Below are experts of layer 5 (counted from 0) of a mixture-of-experts language model. Rows are named router (the router's row for the expert), gate (a neuron's input weights, with its number), up (a neuron's input weights, with its number), down (a neuron's output weights, with its number) and show model dimensions 0-191. Each number is 500 + 25 x the weight over its row's rms, rounded and kept within 0 to 999. Numbers have three digits each.
Before each expert's rows: a language model's description of what the expert responds to; "gets" lists some tokens that make up at least twice as much of what it gets as of all text. This comes from a sample of Wikipedia text that the model never trained on. Tokens count by the router's weight.

# expert 35
It responds to: Pipe separators and numbers in sports tables, plus mid-word verb endings such as st-aging, lay-ering, answ-er, tain-ted.
gets: "| ", " ", "more ", ".", "M", "B"
router:527478515489500543481476484471534512523522476486474508495473508483526469508466528485486499510550509520481500533507488521490466528471467533471490496452516516532492482544504535516480508516521485522499519522481514488473513492475473473489452519517524480487505517481507475491494471506489492474529514506485543534473458487460467517517458487510508461507553458524554517543499515504518481513518518515465450498496536525535535530509475446515482504542525481498473454524518491548543523515530533521536525503532507489479469465514511504473512484475520486454462473459519478526526511478474508543
gate1:480461477458504507506471513537472539469511514509504458499522539467513489500517510510489498494499518512539436517480450483481513450517474519525519553494476466466474509477516479536492492488507506496479482510520513564480479479528497466528498499450504483539530494505518487483511488566509479491544460525484497540493473488490501501526525465510470493491470491499505516500517537471459493497498506507518448504519492490514534500512517496545476492530495471493504491550479535538486532488493496546559527456494513512466483462498455491486487539491483487453494502541504519480512472486515558485
up1:506506487506484491503493471506482534456493485474520520484454525482523473515518487496485504486496504500492483512489480534471496516537450505501513472444472488436455499478504526530487475479459570519490481493490471550537530500495508521489501503486526494499481518511499495492513516525505472510527498508497542500504479527514509467550520458518523491506457444488496481464570520513480469450490487537481479506504492499470458528489505454527476503530530485499480527557510510492512509468507477506464500472466507535480491448506473499493484517478497479513569484506544464526475516506509550471
down1:472476488491513499447519466509530506494440507539474503452499474498505547466550484528531533505492474526534514509511517520506492496498525527508480492513493474496510484555506512534526541499530528504499515491491498566526527510482480495501470471503464510519498522498491483490459478455555527513532497468479513520489468524499500521526505527514466490539475504471466474505479478453484483553487492489533532465473476507551507479494528484468498499495490504462516515549500526495492482518546491471523504492496542480501515505487524478492484457476523504485539425523481523511467472456508476482
gate2:549439466466480517528512521516476490503491513482479476497490531472480508488472500545474519526543479555476474508521466487496491513502493486418536497492520465521519495504538481506502518475529489475503509508500499531477511487492505484431512475525541507519530513487506482492493559467478524520515532530532514494445526480486516512437450482497495482498513498512526502513554487512559495491551503541493481531475505487511511521495494475488514492486488481508515494494513476495487532476515524466528516506499474530481469482518495472460517506497520529508433484482451514489506552499487462497
up2:503502499480480470457480439430503499478505484501455488479506547509511491502514531475500512510516481469460469475479490505507465489537496535518475501554476520527491501478473505464503474473497509456542493484508485504459503501502551495492504510492503472478468505501506513488568499522490535512542522458458505534472473541506490534545475548495497499502526536479481511507494503533498498522513472502499502492506528530432568532537491494499499479498514512494515514533481492483498517523484484500490472524450492501536512486537530513523523486448530469484451513507491531479465505470474504471
down2:488482528479497508517466476534517460537500471497503521498491470481503463495516490450480507506501520515489543503516476500513508514526463462514507476525531500529529488526459513499493495474524450489501479525531500486546527466509477515475491535523515474506499478526477535501483490499469478466527474487494498517506467482496489465476506499504490511481518479531421487490535535531509535545487537516461531462446472476502507555486418510489474514536528489500481513494478528497474500458492567478506512522520504488476518526558506520486496498538527504517512459469478469493522462492524497489

# expert 28
It responds to: Opening parentheses in infobox data like areas and rankings, plus word stems before suffixes such as occup, simultane, unanim, en-force.
gets: "(", "[", "that ", "St", "March ", "ate "
router:528474508492501542483491489466535514522517482493460502501474504469508465521468532494489527514534512524484503523506488521489461521480474530473489500471525529541477495527498535517468512519509487525507534528482507496478507490469467478485454521516533485484529517490517480498499466512497493471531519512486530533466461473457470513531460480512499467512545481522542506537496528511526471519521524531479455516498531539542539531505482460522472506540521465499479448531511489551541522506527535517539528499526505493469471465509506507484511472480511488468483479441516473529533514467474491540
gate1:485526484458476490481511503484488438510491523472450487514512521482488464506473491463483493547497464483506525566492542483476515529454497498477507488472505515500465448505480500511497484505497475501512482466497548516492512497477502523517504468496503508532504455492491488506477485461501500511453488529478526458508464459524481507468487494486521515530465506451488489462504466473517479475506508514468504553527497543493539483446533448531511467513533482460507489515493485499466530506474520497537486538459458517538472504494494507461518500512533497509500480464482510477521483473490430482
up1:504502493555482521460478474492482513499511494507505542454479498472492554466474502508489494438487467497501449478441456466491531465482517511490501488527490482529525556497503509483513544520546516527526504475526499494473498508464479528494485512523514455486466542465462496510485471532514540472502522520510488507473525513519495502531535548517492495511486517509500543498561504503466531503498503491517490495488514462490516544497475543506508501534493509504528526450533496506558476431505469493478506497521492503510508511551557477487532492491509506487471492494505498502458519469492480493
down1:513512499503510555489490529516485521483485526524493502527504498516534530480502520534512503485506506493544481509512504514485538492514473499532520527492540466479500503490485471490535524466502441489494518498519486495540478512487500468505456504492465493521488451473486530473493530503511443550493471526496455514463499514498547445509492534497471527438537483522476509481487477513494435487495465482511458488518460510527507505459518494490484507517527442546512507497479441529474495501509512486534532514513503481467558507474508515527449504537492464516497492483533522507529462543484498496
gate2:514501511510502520485477469469443523505476482505497491508478450506486512456504505519507499521483495505521524504548495545482462503484511505478521437497492472563496506509497441564513468539511537510505511516458480471519490517481535472487518530468582525550528528487484508481479492465482534520503523509521519514481517458529469503495525520518489524516530516541481530483505482485495477539511571458481452504485509532528514495446510511547504497532528504488504537474524490546506508475528514482490498487501487502480556516500502484538522508520490526501496493481499514486486523509494504480
up2:477465498467524481473544457505489518488446547512506509501486484469495472520493492497525517504516531515507535495530449515513485480503507525475486521461457471501484464533497450476479504506492480493478509463479482540519502520531491538499511506489495485481492522504483475499555516482499486491499558522462505511531481532462466514491460466418507507544490483478488443460489485474534479487458497511501469509494503506465534504476438541513469519468497512515506470504485489518518488507517471493482512529510540555498473515489483522493518476504529505485452517491519479526524526488513518559
down2:522520486505486507506501514522541523504496464487484492507483486528512465475512510488526496481514509490516512481496514506502530556508507480463518502460504499502441441517492480449496463461481492497453463490543499504477504467462443505466499522530504488482450468526471493493465501503466444460472474514474456516490478480529498526481532498480466565498422488500509483467494468490468490492520493484502476474514481526515492527533479457489508488475489496523517495473504529469489473515512508493491475516443449487557480471518472539500481498499472507498524521506522483505517524528491544525

# expert 49
It responds to: Digits, measurements and compass words in geographic text, such as 9.9 km, south of, west of, first time.
gets: "1 ", "=", "2 ", "(", "G", "1"
router:512467510493509541485488485472538510529514499490471498508466494480519453521478519487502516504539517510480506515519493524487456538472467538465488505475519516539499483547504543509479521510524482524518536542487524503480517504467466484484445510506518473478535520492515472499497474506483479470512503511481548524466464475460475517529476501516501465515558486534547511530488512512529480518505524526469469509495537526540530545507474458512479514531522473503476472544522469542552518508521532527539535481532512493472479478496506504476513483481501483464477473460516479520526516465477513546
gate3:551497490496514501478506494490503520498451505459504494511473423519511474504519506498521534478493479475531480497557489468487503508507452534514500482509506511503502530508523509489493506476506439519510528546513488557568498544494468524496499489495507470485503515482473503485467500551504480510470461509543513457484469507489530502465518525518481483523476457500500487510485518474478515468519504486517457530492494530498506509498492508504525487470508475460464484542539512500551462526502505516486514501515474490476476511452513528496548479487504560431478543474499455491512515489463519513
up3:517520519490494447515493518482538496519521522492480511512465508500464457495501447482482526500502483440529502484503505485493488507497492520520504465474498519486417512501523520495504499505512468544491522499526524505512478519510482541536493471531465496526527479497512474447508482501562494537493521508509497468532487525561476499533515454487488517520464484516495529523488493482479520453503530464549537502486511490510540478534513483517519500449485505448470518513487523531480477489487537495518505500513493507519464494457510486493540484520540543456511524482488492526559508517536546514
down3:472520476503474491490484493494501497514456530485532512477545497496518503481501550556507520528489499523542499496441459489508485443448485494454493493504498477483496497534500499482423512488501500526477503475532503561491480518476478504468531457523476463512519513501540518488539499500480493548508507514543511522558506488519495513494454525504487502495517483489480516483497506461462512513510471514446505527472569497503481470540532516513509454492468510506468526514476528491497501481547483504481489494530525488508498496506492465532523477547496539491530537487512549499487478520491514477
gate4:530501476495516511511479472520491535514487535491484496509457520521524513543510542487539498489545517487487456519515490532470486514536490437516511495511526511503496497525467501484492541512487527489525465511477508515509467486488485483485468492426529472453479512495521520525548482516517503496472514512489495482497478544450497508541529525488490462491503489494539494479517505550504590519534494492448478484508491477521488518468483461530532508485502474507493488463511445477529469484510526547508520531514482514497507478500483473508535505526466449508486459479490463459490506498521481534
up4:501477486475542491551448474535486519522486427484448447465475484508528477484494475531485486475498456480474472503499513512532553531520475478506570482515483517501523523487499495452489514459526505496486478509463549510527475459503492502527535448528501461457495506479466500514522499481464468497473502503482533484495505520476492484508536503459526459531480515505539497524515486486523527514534492510494480482503516502501480503529508495516516525499486460493513510515516501519497461470507550492524495518505481526474517498501497507482520448564508468517505499496464477546462484505499528477
down4:497505536498499496522503482535483457541503541499536515497510500489516521482561480433464526488497501490500574502479539524505489465482475523522515522509497522494511495510495523497453488454495442486476523495485471449534468506500470485517491486467494550487508522480512476505475479492480515458495456521515441492445486480490494490469518517497472516498491479492484467488495496468490471507497503434504490514484530436481533515507540512539493555504467506502567500483523481508501491508488545470467490496507484496483496523539506504482527508477534506515513514485487516516466500480502445476

# expert 51
It responds to: First words of place names such as San, Santa, Las, Holy, plus nouns like center, club, known and Born.
gets: "(", "known ", "- ", "other ", "he ", "-"
router:526476510483503535476489470469535507533521481485461502496470500479521457515462525484499517519529515513483490535507493520489464536481464541482482493473527520541492487530500545517483519510522479527517513527486504497465503498478459477492463518508535481484526518488510456497492466506490484467524512501476543533458466469461472514523453482516509468513551465525547514530513517506523478510521524527469470502499530538549535536512468465516484512538519484511471463517506482544535521508522519520528515482533514491476480471518509490489513472474505489461480469434522487535525514476471488535
gate1:505495461437458488538512502471483477456517520507511474510501488489524461480490521468491517496500535522502515483496547514531521486467497490506519470504565518512521524536491513547465502467512490495509518502496542472512495473528486503450514512494501521496512519470524512456420497522484491537509500520497532512493510532476512529458514491479493498483499441517524504495516506495454527477533516497508517521541540471475508524508455473471450511430470468500517495528475496507505465505469520521449493516516480496508431468524524494501486472478490482480498520480515478512454498514493531515
up1:493494563485466479526482519512515461515511487506501499480466560502510472455478486539494484495518493485462456499533526529480505499462568493444505475516481487519504473488430517509540491488514506510477507467514510477472554457497510469450457476535514492541511490505510506494530480498504495520480530507501506500498507476524515481512493505474506472505508521526498546515504500533581493470442461486486543491503500506501508534511492552445492490514520536488491508533524521498495551509507469493510477534459499519486477518535501466488465520494508487512490527475498461482508470483503508518
down1:504494511483484503442452476486510499511486473491511439471523460506513493540499478498519467527531507487525476507506485518487487486480528511496527460501491507485457498463507475478498466508546487514528507515465502527500492517496510462529490525471463509449475464489511522500521522460490513469522572526507518546462489461492517516510501491510506499483484523514517491544538485488538510511453512503528484468473484517502511481526460462511504447526520520490467495524487452508532521493467495468527547496505495526550474515527544562489494452508469487527501527495475510526528523507516452527
gate2:492500586564477499512494484502510545508501481483499490509514507524487503515488505509495505551521504515531479529458533505499512516512494475497493446493470522512458509534453466473469519511508525517511506516438478498466512514526495491492497471475489520474523436496470483539479522510504511491487520519490541537482434491474515506478545519502516499494540479548506509527463481532513574481495500539524496514491511504505477536463491497507542498505489424519536483488525505499536517473490498467479507501540481501485459495520496499487480475513499453514498504455486463488496521479497530489
up2:501464526499460498508541537513519506498487500538474512515535472489499508500472498571504485480473513502476541518518460502478504514490443530490476494510511479469513505538479505495521487477495513442501495433459508455462496518469505502482469514543566492519544507502529523486518496515507501516533528511501516506520520493479518466469503506537521510508487495549481542542505522513480504477470508496493483501489514511532494457508537519520505566480516493532542493505480468515518459495439519508491490457536518513472458494489473472517487496534537480554467524478522481499524512468496508505
down2:441468490496506491474489508485463463460486496521494483445504486509505524489506479494554500506472491530517491528501512527494474521515499522486468459528500524491515493558414490480525509524483479481464541486474524482501458523517500518479525515519519501491520520541490509532508546510489478478527471530516483481548524495505538528464509479487461490469497476539526538468489568508491509498472503476487500500447464504498481495500489518475522495481511529549529497491482474507451542486513488549517511495489490520519473474507489438528527480506463495520505478514503476481526489524506527451